Experts of a small language model.
Size: 10 layers, vocabulary 32000.
Training: a variant of SOAP for the experts, 5236 steps.
Below are experts of layer 6 (counted from 0) of a mixture-of-experts language model. Rows are named router (the router's row for the expert), down (a neuron's output weights, with its number) and show model dimensions 192-239. Each number is 200 + 40 x the weight over its row's rms, rounded and kept within 0 to 999.
Before each expert's rows: "comes before" lists some tokens at least twice as common just after its tokens as in all text. This comes from a sample of Wikipedia text that the model never trained on. Tokens count by the router's weight.

# expert 4
comes before: "\n", " ", ":", " 0", " 1", " 2"
router,152,173,131,263,248,232,231,222,203,161,173,137,162,216,149,229,244,211,189,226,182,206,200,165,176,189,224,207,239,206,119,225,222,230,187,271,151,185,164,263,185,213,214,191,254,246,254,208
down64,216,232,149,255,240,110,235,220,183,219,198,202,128,243,240,184,239,180,192,225,196,233,176,249,242,235,218,215,227,236,129,166,239,192,221,228,270,212,236,244,165,194,233,164,251,208,213,188
down65,237,233,176,258,153,210,187,243,199,216,175,230,201,137,274,134,238,162,221,134,212,196,220,213,216,169,208,196,123,124,213,138,236,174,250,202,201,200,174,233,182,209,285,172,204,233,183,243
down66,220,131,144,234,184,170,222,231,233,215,222,237,211,237,181,251,183,118,250,215,220,140,214,228,181,263,256,215,218,197,180,157,240,211,223,227,209,188,211,204,170,165,188,184,209,173,206,223
down67,262,243,197,292,238,126,229,195,255,196,197,194,181,207,167,225,214,245,230,155,243,135,195,176,197,128,296,221,203,240,132,222,215,193,209,182,250,138,126,267,194,199,254,222,163,232,185,250
down68,187,147,201,207,200,167,194,245,185,242,114,230,221,161,220,220,224,248,155,165,174,158,216,163,187,158,182,194,213,161,230,215,181,186,162,237,251,215,230,170,189,304,229,203,171,171,199,234
down69,220,195,217,197,184,136,251,238,201,265,290,177,186,210,248,216,135,152,176,242,234,213,233,230,199,166,202,235,186,199,227,279,178,241,197,183,157,157,205,254,252,228,186,145,163,230,154,169
down70,165,191,213,254,215,165,185,178,160,242,194,161,231,228,176,182,251,178,195,243,179,192,194,253,168,221,221,242,189,220,236,167,194,244,255,126,178,241,197,164,197,172,147,182,238,214,207,163
down71,193,186,228,202,233,259,213,175,188,262,168,173,188,132,258,240,186,95,157,196,162,151,203,198,267,197,181,221,203,172,219,148,133,196,178,185,226,177,209,215,82,172,177,188,163,177,203,261
down72,213,196,112,166,221,124,133,206,192,214,175,261,181,274,160,181,212,214,220,110,197,179,183,261,172,166,242,134,178,215,210,126,195,230,224,234,183,177,204,192,240,246,192,132,140,234,198,144
down73,216,197,260,218,186,171,205,237,211,161,191,212,251,202,155,220,222,200,257,204,255,271,245,205,201,217,234,217,274,160,230,194,216,162,182,164,218,153,236,202,133,162,196,292,172,204,225,242
down74,133,162,193,220,188,205,221,223,177,271,147,230,220,235,155,188,210,265,181,280,161,202,196,149,172,104,205,223,267,212,172,213,135,272,226,184,174,191,151,213,155,222,206,228,158,213,192,212
down75,207,286,196,227,146,238,244,128,100,190,122,171,178,238,163,192,238,187,193,235,164,168,217,187,197,179,170,138,247,281,113,191,152,235,166,256,217,150,183,191,192,208,252,151,123,147,187,212
down76,163,210,277,194,208,193,221,242,184,138,246,195,182,181,208,282,254,255,222,217,216,194,161,201,164,271,200,219,206,200,196,274,245,221,164,233,236,258,228,190,301,159,91,266,238,268,173,244
down77,211,197,223,198,206,249,210,278,239,221,143,209,208,196,146,101,149,190,168,166,146,218,143,180,124,181,259,220,159,209,124,109,221,255,266,209,204,131,96,180,156,150,225,218,151,258,218,217
down78,155,204,182,183,196,227,231,210,187,187,195,207,123,231,226,193,179,222,180,185,178,213,177,187,166,189,223,244,196,190,235,153,198,200,267,148,329,171,136,272,94,149,176,221,218,204,239,186
down79,244,169,163,178,186,225,219,286,209,217,176,245,207,211,217,175,230,171,197,201,202,246,227,170,245,183,233,208,224,238,188,224,185,212,294,156,200,220,205,164,141,233,195,214,163,175,219,248
down80,198,153,198,191,173,189,218,129,161,133,205,161,245,111,209,168,248,103,224,221,176,218,168,248,176,154,177,170,217,180,135,188,171,222,205,243,195,177,170,205,145,172,191,236,215,184,203,177
down81,208,227,244,252,191,184,129,184,116,136,181,197,273,195,205,210,174,233,141,235,210,262,226,197,218,243,260,226,160,172,243,211,145,215,235,208,212,246,213,240,216,176,197,123,192,219,218,199
down82,192,186,205,204,259,187,180,154,195,199,191,176,221,160,188,232,258,225,239,240,278,161,191,173,187,279,265,206,219,229,179,195,211,239,202,201,206,180,165,209,175,203,213,285,203,146,234,227
down83,270,213,194,151,311,265,206,247,228,143,241,259,184,192,227,195,206,140,175,214,242,194,167,229,185,132,183,103,267,154,232,145,229,233,211,218,230,240,208,226,216,196,104,189,169,203,175,260
down84,185,204,194,187,110,165,231,201,204,213,229,148,193,147,171,152,230,234,300,162,215,197,179,224,201,255,174,213,230,158,216,220,218,94,191,131,191,158,202,230,196,140,215,163,245,207,153,233
down85,217,178,249,151,268,167,173,245,235,221,183,254,202,243,195,197,211,231,213,219,189,172,281,195,173,168,162,174,260,218,242,248,206,243,155,251,199,205,229,209,214,183,152,285,207,316,260,150
down86,177,151,198,187,233,184,132,275,251,221,185,153,252,124,178,185,183,248,116,201,200,233,260,213,158,167,196,99,259,194,221,154,105,200,270,171,143,192,226,137,168,209,174,207,218,117,198,180
down87,285,217,268,234,216,218,213,263,183,166,218,161,203,235,217,233,224,162,261,160,264,158,186,198,240,234,213,211,209,206,161,236,223,222,221,164,135,168,178,221,245,286,233,265,210,186,161,172
down88,134,182,227,201,176,212,213,266,206,191,171,264,251,211,240,165,267,201,232,224,178,174,213,220,212,199,221,170,136,238,182,235,240,194,241,307,155,189,214,181,174,209,211,198,147,252,175,147
down89,201,206,204,187,176,154,247,233,148,242,193,240,202,237,149,193,250,243,204,210,228,190,158,151,153,143,144,150,179,181,188,263,244,157,229,151,240,155,209,253,216,202,183,100,169,260,267,137
down90,239,213,126,197,210,136,238,203,198,285,204,153,200,195,194,228,187,127,206,234,239,245,154,188,192,219,210,204,222,159,241,243,104,134,147,179,180,153,167,213,195,116,227,265,211,247,205,130
down91,151,216,115,222,261,179,196,188,219,199,139,164,211,148,325,151,189,188,194,182,274,194,262,132,181,222,252,199,194,242,219,169,202,237,187,190,210,181,203,233,224,206,145,224,202,236,230,299
down92,248,167,197,176,207,158,202,193,171,181,232,202,235,220,216,183,217,168,281,103,117,192,228,194,138,233,215,190,161,194,204,170,289,239,254,227,256,177,147,194,214,189,261,239,201,189,172,196
down93,182,190,230,172,197,167,210,227,173,245,216,211,201,233,192,202,186,161,195,234,109,198,265,144,202,189,205,146,110,219,170,183,220,188,164,195,212,203,228,118,205,236,237,129,250,273,242,226
down94,210,213,199,137,177,189,241,160,225,183,222,187,240,129,204,206,198,211,198,235,193,264,229,182,176,274,216,212,124,192,142,198,163,204,196,170,199,90,243,214,212,218,186,251,294,203,226,184
down95,190,116,226,192,151,279,190,244,193,220,179,270,171,173,168,246,100,190,189,274,231,161,229,114,308,183,217,217,131,216,189,203,156,255,183,275,194,134,177,221,151,195,227,209,204,198,200,170
down96,238,181,194,167,201,154,216,183,258,176,217,188,193,190,151,256,218,213,173,222,148,203,166,189,232,150,200,160,201,246,200,159,146,183,186,153,239,165,249,180,226,156,178,141,208,164,160,190
down97,211,206,184,256,177,166,243,115,188,155,215,228,150,139,161,227,135,142,245,150,212,191,179,185,219,222,206,212,204,239,190,177,143,287,183,139,187,187,200,190,211,206,219,222,232,186,213,158
down98,136,155,295,184,251,230,178,235,210,212,150,265,119,263,122,165,161,215,190,167,186,251,205,216,191,271,165,221,164,176,213,155,226,193,263,235,175,177,167,226,231,201,173,137,191,236,187,307
down99,203,149,245,191,94,214,192,192,140,165,261,166,202,204,190,178,184,166,237,155,142,256,223,185,167,199,202,217,227,247,280,162,245,232,203,241,183,166,161,177,112,160,177,198,176,161,236,173
down100,241,287,222,218,137,209,230,178,188,194,191,218,232,196,202,206,160,268,202,154,215,140,210,147,277,175,217,111,142,189,138,188,222,223,204,197,194,159,224,209,136,241,204,169,151,178,162,242
down101,242,190,161,254,250,211,196,182,198,183,224,206,176,133,214,238,158,245,188,214,204,166,237,174,202,240,244,279,201,136,256,134,187,255,221,264,184,196,257,192,193,189,204,135,188,243,201,170
down102,133,221,191,251,292,210,159,217,205,185,209,217,229,206,171,287,184,235,132,244,118,192,231,192,222,251,197,207,145,187,189,328,258,190,201,146,205,206,278,233,154,190,170,165,141,246,249,270
down103,201,235,245,177,219,174,183,222,293,173,174,158,234,191,275,203,135,192,209,179,208,221,214,156,166,211,157,162,217,208,195,235,236,202,96,204,160,173,190,160,236,178,185,233,160,225,236,146
down104,165,160,241,187,120,215,157,275,220,183,237,239,214,232,184,220,171,211,138,228,201,183,220,249,180,132,159,243,237,144,278,213,236,234,177,237,206,238,166,235,177,204,198,214,147,149,236,234
down105,236,213,191,172,125,204,181,210,216,193,300,161,253,215,147,198,186,183,160,224,68,211,199,180,233,193,233,224,298,164,171,160,230,224,229,180,247,154,180,161,229,233,163,280,193,305,240,183
down106,214,167,185,241,221,186,194,158,218,222,258,212,333,217,222,175,252,235,205,168,172,206,225,247,208,149,221,215,219,194,255,189,135,138,135,183,191,194,227,173,168,172,227,157,153,152,178,198
down107,159,204,248,185,151,181,147,223,165,258,187,184,171,182,169,154,226,183,223,162,220,195,223,169,172,236,151,266,67,190,137,169,269,278,168,147,193,164,163,139,199,257,243,212,247,239,262,182
down108,206,171,164,252,127,153,267,206,204,197,240,172,246,180,236,183,196,142,144,126,179,141,175,205,226,183,171,149,178,196,250,190,121,206,190,293,219,198,191,162,189,268,223,233,188,191,191,131
down109,207,279,215,180,222,255,144,246,241,250,201,170,238,173,246,190,141,198,227,170,245,180,170,171,210,183,238,214,217,175,183,200,176,279,266,183,207,133,200,210,188,221,222,196,243,268,170,182

# expert 5
comes before: " |", ";", ")", ":", "th", " m"
router,182,191,196,179,267,227,171,176,265,150,218,144,212,238,237,216,177,112,213,160,264,235,151,228,177,202,239,190,179,197,154,217,207,257,276,172,129,139,180,239,206,215,273,215,265,250,197,183
down64,146,183,179,146,193,191,189,199,182,198,175,238,144,163,178,212,144,253,262,300,208,187,171,195,197,133,220,168,241,127,220,232,247,214,152,255,184,244,209,226,147,211,202,177,203,161,93,256
down65,176,203,210,151,196,168,188,204,209,206,270,183,153,188,185,267,176,265,192,227,145,238,256,167,116,216,121,179,243,281,192,150,242,170,156,227,238,185,140,325,213,214,185,177,178,187,227,207
down66,162,230,249,209,211,193,272,190,193,206,109,137,162,241,269,229,241,238,226,216,235,291,284,186,164,185,156,187,231,184,228,138,176,195,156,247,213,215,237,190,189,184,179,149,224,169,198,265
down67,227,273,258,143,202,181,236,210,163,292,258,272,162,213,216,190,108,203,216,129,204,218,249,197,137,182,213,211,132,198,196,221,201,272,236,174,168,180,216,205,203,284,226,185,203,146,231,183
down68,200,159,168,227,212,225,194,259,218,149,153,170,247,256,202,207,188,179,227,252,281,173,163,186,210,246,256,194,234,228,181,237,182,111,198,212,180,208,133,252,151,143,195,214,140,198,194,220
down69,223,187,185,190,194,236,234,226,159,224,150,185,221,231,187,167,183,185,167,139,243,213,230,222,232,198,196,182,245,198,157,257,202,130,178,182,262,145,178,233,190,174,214,214,215,154,199,226
down70,159,222,148,192,138,235,179,235,210,153,164,227,168,176,195,202,223,243,219,180,229,212,137,160,151,170,214,203,161,236,219,280,272,243,229,191,211,156,182,113,204,94,108,194,175,193,232,291
down71,204,237,213,263,230,200,210,126,177,200,197,131,202,227,230,231,241,193,143,186,192,175,253,230,194,218,180,201,168,266,214,212,168,241,176,135,205,201,250,272,148,236,193,194,189,162,169,158
down72,194,128,190,288,300,162,117,174,303,171,242,153,269,214,248,187,242,240,99,251,312,211,199,136,245,188,178,224,251,212,180,219,180,167,214,206,169,221,253,182,196,146,170,185,263,220,218,163
down73,170,193,215,289,162,249,223,193,156,183,271,171,256,224,181,160,129,215,205,214,145,235,219,230,252,261,235,238,171,236,183,252,203,199,179,152,148,176,160,231,208,181,190,262,133,180,222,170
down74,197,201,215,206,144,175,259,200,274,243,125,156,179,130,215,267,176,205,203,222,217,180,173,175,224,208,198,271,85,211,143,183,194,210,144,229,204,166,254,238,142,159,202,266,164,244,179,149
down75,173,254,198,232,248,129,258,180,155,214,182,210,93,227,207,187,169,227,223,177,184,194,141,183,204,241,190,182,175,236,175,197,201,234,188,159,162,184,155,216,218,236,184,168,259,227,184,203
down76,254,220,250,210,275,182,203,245,244,217,248,201,127,97,146,222,180,271,301,167,217,183,262,180,204,216,201,199,164,139,204,238,242,157,146,285,166,302,194,185,147,190,199,156,161,214,239,149
down77,191,133,256,325,300,221,225,194,246,222,185,263,223,286,259,182,209,127,188,247,277,216,190,195,184,156,234,236,213,176,213,227,200,172,260,233,206,227,273,119,263,215,223,206,212,243,155,159
down78,239,241,196,243,257,199,147,135,187,188,205,155,261,212,226,169,188,266,195,205,202,260,278,175,231,222,164,209,158,170,178,156,234,203,186,147,209,129,238,255,245,163,179,120,247,157,194,142
down79,238,174,186,208,227,250,232,248,180,145,198,255,223,172,199,173,235,161,198,219,148,230,185,205,206,209,246,133,199,129,201,209,167,168,270,194,172,149,154,207,212,167,237,120,285,180,254,133
down80,232,156,216,214,197,243,251,191,217,274,237,147,321,221,252,226,183,193,191,179,213,117,203,255,198,235,200,190,208,177,157,170,171,240,205,206,181,246,194,161,234,288,132,196,206,218,220,257
down81,181,221,194,228,165,258,268,172,193,284,166,191,235,182,176,246,250,114,205,192,185,162,151,119,193,170,190,232,209,222,212,102,159,198,155,150,246,201,239,220,225,158,242,226,232,178,171,159
down82,180,137,262,174,229,197,253,214,140,211,133,174,239,191,157,223,295,171,181,176,234,192,191,177,225,197,269,127,248,191,214,256,186,220,283,213,222,242,197,223,215,172,190,177,176,133,122,155
down83,200,226,182,168,246,143,131,212,237,216,194,247,264,240,180,181,199,199,168,153,268,142,173,204,177,167,208,241,146,118,235,209,188,112,148,225,210,214,210,155,123,185,136,148,237,172,219,186
down84,232,154,211,216,239,148,218,171,188,189,200,191,111,160,163,147,190,122,228,206,231,197,178,213,193,213,216,233,146,230,234,167,198,253,227,223,225,181,226,197,255,175,238,198,201,164,235,166
down85,270,207,260,116,207,179,200,195,214,210,203,207,161,175,202,185,172,149,207,190,166,171,228,260,173,205,177,153,310,183,171,209,213,183,130,184,206,244,181,219,206,206,207,215,280,170,228,193
down86,175,297,150,225,151,157,219,161,262,185,227,257,211,144,173,88,209,246,156,163,178,174,190,249,185,186,164,145,242,213,216,284,205,200,187,146,218,245,221,195,252,217,222,228,218,221,174,163
down87,191,220,214,169,196,124,212,230,149,220,208,229,177,195,167,189,170,236,188,178,203,176,203,252,222,156,209,213,238,215,190,157,111,197,159,138,239,253,151,217,250,181,216,168,215,186,206,103
down88,210,159,289,149,225,174,178,201,228,159,161,177,270,220,191,187,294,206,203,245,144,146,200,179,193,237,187,165,214,200,209,166,206,204,100,249,227,215,228,294,137,145,223,97,252,244,227,261
down89,80,216,218,229,257,204,228,181,225,209,268,127,191,158,256,231,295,199,187,184,233,175,180,184,156,197,189,230,212,232,229,212,212,295,168,229,196,202,263,215,215,168,212,221,210,165,192,168
down90,79,185,191,204,206,162,107,280,205,205,191,254,260,200,185,175,157,180,246,101,189,277,182,242,209,173,254,192,199,222,196,250,255,217,67,159,155,222,179,193,270,260,195,225,234,196,213,140
down91,237,150,138,213,91,167,148,186,199,178,228,213,146,214,163,273,211,221,270,224,177,165,165,185,226,219,191,206,206,148,221,182,172,179,218,243,273,238,183,230,177,161,252,147,221,192,176,146
down92,232,157,165,159,173,215,184,189,273,236,159,227,219,185,121,200,215,185,245,201,199,158,170,224,149,164,280,148,171,198,172,153,312,213,241,191,160,183,176,164,201,157,185,268,251,223,210,131
down93,157,306,134,130,291,110,194,223,262,178,158,179,166,166,216,164,126,117,205,171,152,209,245,187,239,250,121,170,240,230,150,205,218,164,223,180,218,252,161,162,262,190,204,157,233,185,223,224
down94,209,177,199,152,150,256,256,220,190,243,268,194,171,239,132,232,182,202,170,213,180,209,186,177,218,158,93,247,215,301,190,175,236,206,217,116,214,227,179,206,162,217,133,226,176,126,184,158
down95,197,200,142,175,234,261,212,204,235,186,149,182,211,182,252,224,201,138,169,180,280,196,229,210,145,171,194,184,201,233,208,152,170,161,214,159,209,210,142,279,189,191,210,232,205,205,187,202
down96,199,256,166,216,238,175,161,122,231,266,143,146,191,231,230,198,204,132,197,169,195,196,258,245,189,223,195,184,203,246,205,153,217,205,167,180,213,177,210,184,260,216,201,209,192,153,201,170
down97,188,239,195,187,196,149,170,165,223,197,171,237,140,169,209,170,205,247,206,205,173,171,187,186,174,250,159,201,188,188,235,135,245,161,237,225,153,172,209,198,181,330,127,194,171,219,122,201
down98,157,204,196,223,263,122,162,205,112,252,218,260,179,223,178,187,217,176,158,227,168,236,270,288,203,147,262,222,213,197,197,190,222,176,193,193,164,145,175,171,255,222,207,89,122,201,162,243
down99,179,199,236,127,214,236,242,274,202,233,186,219,214,172,210,221,179,212,193,173,222,197,195,236,195,220,155,191,162,213,209,223,202,191,126,225,184,178,243,221,194,200,151,150,170,211,175,209
down100,168,267,196,303,187,194,169,222,165,130,234,249,158,182,173,130,268,172,240,204,199,254,158,246,151,188,223,190,233,189,190,207,215,157,231,189,154,192,207,137,153,182,125,157,162,247,279,222
down101,183,237,251,145,169,198,208,169,190,184,128,227,261,200,179,172,224,285,218,226,176,143,115,221,204,186,219,249,238,167,159,157,236,274,202,144,165,276,156,236,142,270,191,218,223,212,260,203
down102,222,242,128,161,142,237,194,200,210,164,254,151,200,253,202,211,188,136,174,302,138,182,299,136,186,225,209,202,172,230,204,157,217,211,171,180,180,162,205,182,284,187,174,161,156,144,171,171
down103,235,149,200,222,204,198,198,265,283,239,183,146,199,163,209,201,189,190,229,283,279,194,202,203,204,178,256,141,132,162,157,269,185,237,176,267,199,243,184,188,90,155,281,230,158,151,169,215
down104,264,129,219,254,182,187,184,180,159,244,232,200,152,216,221,157,182,194,240,138,262,204,191,220,221,170,225,205,171,233,166,138,150,184,213,110,234,232,162,170,221,141,127,129,219,219,165,172
down105,251,160,191,195,229,229,175,236,207,158,188,227,236,187,183,190,242,175,252,200,168,193,137,199,184,185,253,278,250,194,232,209,202,209,235,167,146,195,202,206,236,258,212,288,106,164,210,110
down106,218,245,169,221,241,230,154,274,186,198,235,162,193,175,253,230,208,175,186,231,229,136,232,152,206,187,227,258,199,222,213,211,174,173,187,147,194,198,207,198,212,191,154,201,271,128,230,164
down107,269,235,210,238,191,244,221,237,149,169,166,177,191,166,225,191,253,190,134,188,267,190,141,203,177,192,171,184,213,217,195,168,234,212,257,233,171,215,186,172,128,196,195,195,244,192,170,189
down108,185,187,222,237,191,172,150,116,188,198,216,242,205,212,227,82,176,254,264,253,215,190,270,246,206,200,224,214,218,291,253,189,257,231,213,295,186,218,183,202,156,226,175,188,135,191,207,255
down109,146,135,86,140,261,182,215,223,222,176,136,255,172,149,149,212,184,233,259,198,147,209,212,221,229,281,171,168,158,245,158,159,263,190,158,150,233,215,222,199,214,211,174,193,158,216,243,184

# expert 3
comes before: "-", "|", "\n", "==", "The", "==="
router,194,154,189,207,264,224,136,145,193,181,271,161,150,250,186,218,208,122,287,125,195,219,171,234,164,141,212,220,238,198,158,223,284,216,201,232,100,226,120,218,144,145,193,161,184,174,234,164
down64,248,194,109,248,241,192,231,155,219,129,101,225,287,219,151,181,195,257,234,174,226,164,201,156,238,248,174,161,255,198,229,246,193,186,192,192,287,260,218,300,227,246,208,172,249,168,143,258
down65,186,218,238,192,189,137,236,186,191,216,199,148,246,241,226,167,217,249,230,197,137,225,185,190,171,210,176,166,194,157,237,236,212,227,212,149,230,189,208,226,165,206,164,166,193,158,231,197
down66,248,187,189,187,186,234,162,216,226,161,213,168,131,190,169,138,155,172,102,227,274,229,177,229,177,113,276,196,161,169,248,217,246,236,154,118,153,250,261,267,168,229,251,174,329,236,192,172
down67,295,232,219,222,208,286,243,149,158,169,298,209,233,258,225,172,206,194,132,149,204,157,137,179,122,210,135,224,160,213,221,212,171,196,170,154,192,196,182,173,166,228,149,191,224,232,218,243
down68,182,216,163,282,239,282,213,175,244,221,168,212,188,187,193,225,173,180,171,135,141,227,167,204,242,174,243,240,207,284,216,258,178,167,116,119,176,241,212,255,163,186,173,227,189,125,214,219
down69,236,259,213,198,194,172,155,198,192,151,177,260,159,155,128,147,179,262,156,212,201,275,251,154,181,260,198,233,159,164,239,200,174,249,168,239,179,151,208,203,270,218,250,217,158,226,241,173
down70,158,233,227,186,173,148,193,225,180,175,195,218,189,221,214,155,176,242,208,192,233,278,186,234,245,170,183,263,182,220,181,157,156,215,205,192,196,242,203,168,199,185,146,151,212,166,197,209
down71,190,281,214,236,155,174,221,165,158,198,197,238,185,178,186,203,217,218,222,231,285,259,138,206,216,201,216,205,195,183,230,202,205,122,177,241,264,215,266,262,261,182,134,221,162,176,188,155
down72,160,185,176,216,254,213,222,176,157,184,136,188,216,179,189,160,244,151,223,200,123,240,260,178,175,196,215,254,203,121,244,240,176,132,181,233,256,262,144,223,181,203,232,140,226,170,164,246
down73,204,216,241,232,190,175,231,248,220,187,158,174,242,205,188,278,202,231,172,246,262,253,155,207,278,213,212,196,230,231,205,234,214,221,188,132,145,202,109,218,141,243,229,199,179,224,208,196
down74,253,176,182,190,214,262,157,128,244,192,219,214,204,208,193,253,201,188,194,149,227,181,240,178,167,181,184,303,223,111,172,181,173,205,136,245,242,141,260,235,244,200,138,281,213,216,225,181
down75,212,177,226,156,240,217,226,221,177,153,183,201,160,259,277,206,192,153,139,212,140,218,238,179,199,195,179,177,225,208,175,157,147,211,222,166,180,145,170,284,214,227,275,161,212,235,149,189
down76,239,171,270,203,241,221,185,233,224,180,249,202,173,171,156,229,146,225,185,210,163,192,236,171,295,176,193,152,205,173,242,195,198,160,213,186,90,232,166,190,102,189,239,166,163,267,264,227
down77,296,281,188,268,215,194,145,222,220,200,251,256,247,183,260,144,245,236,163,152,230,283,239,240,210,217,218,190,218,196,190,182,140,247,124,263,201,208,125,167,321,198,280,151,214,156,178,211
down78,176,147,221,243,171,179,172,264,243,131,210,152,208,294,284,161,200,142,164,160,178,169,231,290,188,198,139,185,205,224,203,215,253,192,154,223,156,145,228,262,175,142,164,154,137,213,187,263
down79,220,140,163,251,267,169,186,174,198,183,247,236,193,232,89,145,200,170,228,308,113,223,187,246,136,191,175,195,136,205,186,169,212,177,174,183,241,151,141,153,210,276,257,189,210,128,216,199
down80,203,213,225,210,194,203,157,315,150,220,165,174,241,176,223,191,225,214,150,216,151,179,163,222,210,233,183,188,180,203,202,123,171,233,217,192,178,200,144,163,214,139,166,157,216,258,105,239
down81,212,238,185,139,149,199,162,171,141,187,205,204,124,162,167,136,212,144,173,231,209,171,140,157,210,128,222,202,207,120,220,224,193,201,211,184,282,205,207,215,242,158,230,225,195,139,261,220
down82,161,274,228,267,180,227,168,193,240,240,261,156,228,232,202,290,188,142,223,162,214,194,246,181,186,208,200,200,233,207,187,220,211,129,249,166,202,202,245,194,212,229,231,211,195,249,169,201
down83,165,187,193,109,187,247,122,159,208,209,235,200,222,150,249,193,160,186,183,216,137,178,262,209,152,174,177,203,211,164,199,215,172,154,281,164,195,233,159,258,147,146,192,250,236,231,193,79
down84,252,145,196,111,222,220,197,200,200,204,190,245,255,202,162,170,162,148,208,185,236,154,146,274,186,204,245,182,230,254,191,230,175,194,127,228,121,240,215,233,220,239,173,232,127,235,266,280
down85,200,190,154,160,213,267,163,224,215,135,227,164,238,226,193,186,184,231,233,218,194,132,138,164,235,185,153,250,188,172,192,318,117,197,240,142,199,247,185,200,116,162,157,189,199,163,97,225
down86,183,251,184,233,197,158,235,200,201,252,160,167,295,141,184,312,221,192,158,213,153,245,170,224,288,227,186,260,211,185,214,210,233,162,181,249,118,124,232,257,171,205,217,199,249,273,175,294
down87,224,161,235,201,232,276,214,189,261,134,250,209,250,162,215,295,173,183,203,246,212,199,211,218,245,205,262,171,179,172,164,179,183,277,171,237,233,193,179,170,226,237,159,180,183,235,212,244
down88,159,209,199,163,218,172,248,190,204,241,112,198,139,229,133,171,209,224,262,230,176,211,221,235,178,241,234,251,186,181,196,228,218,222,235,117,237,161,192,201,190,200,231,194,221,227,125,246
down89,162,237,173,128,238,214,243,211,220,240,268,229,178,188,216,189,216,168,204,194,213,194,218,228,199,252,159,188,207,188,185,231,168,255,148,218,207,187,144,183,201,293,178,149,141,265,149,194
down90,167,261,254,247,166,242,170,212,147,241,149,212,230,176,126,204,247,165,222,150,141,194,195,169,219,252,147,226,199,256,180,216,188,233,113,191,211,235,185,156,245,262,194,159,119,167,177,198
down91,161,178,162,283,252,191,190,181,112,184,185,245,205,194,231,268,94,244,235,201,187,225,179,209,257,147,224,151,215,178,238,225,216,236,190,288,234,139,211,203,174,199,196,241,153,312,246,163
down92,197,199,106,124,211,218,184,172,203,250,173,163,210,168,178,228,145,226,205,166,241,214,176,150,195,249,163,181,187,140,184,209,197,166,218,290,182,196,151,231,201,195,178,262,230,270,196,261
down93,262,163,100,135,175,186,244,168,214,237,213,230,229,210,186,208,245,234,248,225,207,219,125,239,249,206,201,236,216,222,157,224,190,184,190,176,254,217,168,188,166,211,196,255,185,214,207,152
down94,157,216,194,205,180,205,288,197,263,178,214,242,191,256,237,240,203,218,239,202,196,179,171,177,219,171,213,182,179,258,207,265,265,257,198,169,135,176,203,180,223,229,256,231,220,208,202,118
down95,223,140,221,200,227,274,259,218,234,167,243,244,218,161,275,288,247,241,184,258,176,241,275,170,224,184,243,226,209,237,157,257,213,161,202,188,201,242,223,231,162,163,152,231,117,162,190,221
down96,163,216,194,156,206,243,133,202,117,243,162,189,112,215,164,138,232,200,231,197,224,199,110,262,205,155,209,234,179,163,148,187,187,183,135,169,109,222,183,214,227,177,221,160,207,191,234,204
down97,182,170,241,207,209,168,175,193,166,283,196,276,243,259,212,160,209,225,251,242,201,136,221,232,175,174,224,158,293,121,164,220,201,129,209,250,229,138,147,173,202,222,159,205,168,204,169,166
down98,205,243,259,189,234,148,193,171,241,256,190,169,175,158,197,177,238,175,109,193,199,208,247,156,261,182,157,175,198,227,255,126,195,179,176,159,240,130,166,251,160,203,178,226,130,141,191,216
down99,243,196,213,223,226,240,175,216,206,212,211,170,221,142,230,196,222,197,191,227,183,203,261,273,252,241,229,276,251,149,143,161,186,185,254,213,198,164,155,168,168,231,210,136,196,213,162,239
down100,171,127,175,212,225,244,238,212,200,116,245,230,266,241,245,298,272,161,222,203,206,201,229,228,240,165,154,126,176,230,177,184,205,234,229,188,203,202,182,171,209,151,135,137,248,218,208,202
down101,114,204,211,119,249,260,153,187,196,243,243,216,188,274,170,217,165,231,211,205,203,195,150,233,225,179,221,201,187,251,162,229,269,160,168,238,121,222,166,159,165,170,179,157,199,218,219,186
down102,178,207,193,185,247,123,201,294,198,170,173,189,211,188,229,197,219,102,153,239,282,258,162,185,201,210,223,162,226,179,225,223,205,280,203,156,176,216,174,225,220,232,206,186,204,282,201,257
down103,182,137,140,149,206,166,204,285,157,245,244,220,215,159,147,179,163,178,191,147,181,174,144,190,190,185,164,205,220,185,183,199,176,188,172,227,193,151,155,123,197,242,211,210,235,212,163,175
down104,260,211,248,164,187,204,211,189,110,188,306,189,118,192,182,172,184,175,64,132,199,180,221,206,179,213,155,236,178,225,199,184,195,150,237,245,174,223,154,232,206,178,86,152,166,277,219,209
down105,226,174,159,209,65,206,190,196,281,201,198,181,192,158,134,247,149,252,220,183,188,177,206,85,140,242,208,194,231,219,197,150,189,225,224,228,163,109,209,176,171,219,187,182,181,228,190,196
down106,224,167,152,125,217,270,186,194,238,240,135,185,246,249,148,116,311,267,191,182,172,201,238,197,321,192,225,165,215,210,228,250,212,200,189,197,147,143,127,237,268,262,206,237,194,206,218,170
down107,256,153,227,148,153,223,180,272,138,209,203,204,216,142,220,146,196,194,171,193,230,215,210,270,160,227,163,231,240,179,233,227,213,216,216,135,216,181,204,175,162,302,148,222,255,203,138,231
down108,158,136,180,190,199,216,257,137,158,211,184,224,299,187,245,169,200,229,147,209,240,258,206,260,201,163,257,229,242,229,169,210,206,268,229,231,263,209,236,210,196,282,206,251,230,242,159,241
down109,183,201,117,216,181,164,206,213,154,118,264,173,193,176,97,162,236,167,210,277,259,232,157,188,186,187,221,239,165,208,230,176,214,177,173,209,172,239,231,185,258,211,231,241,215,202,199,210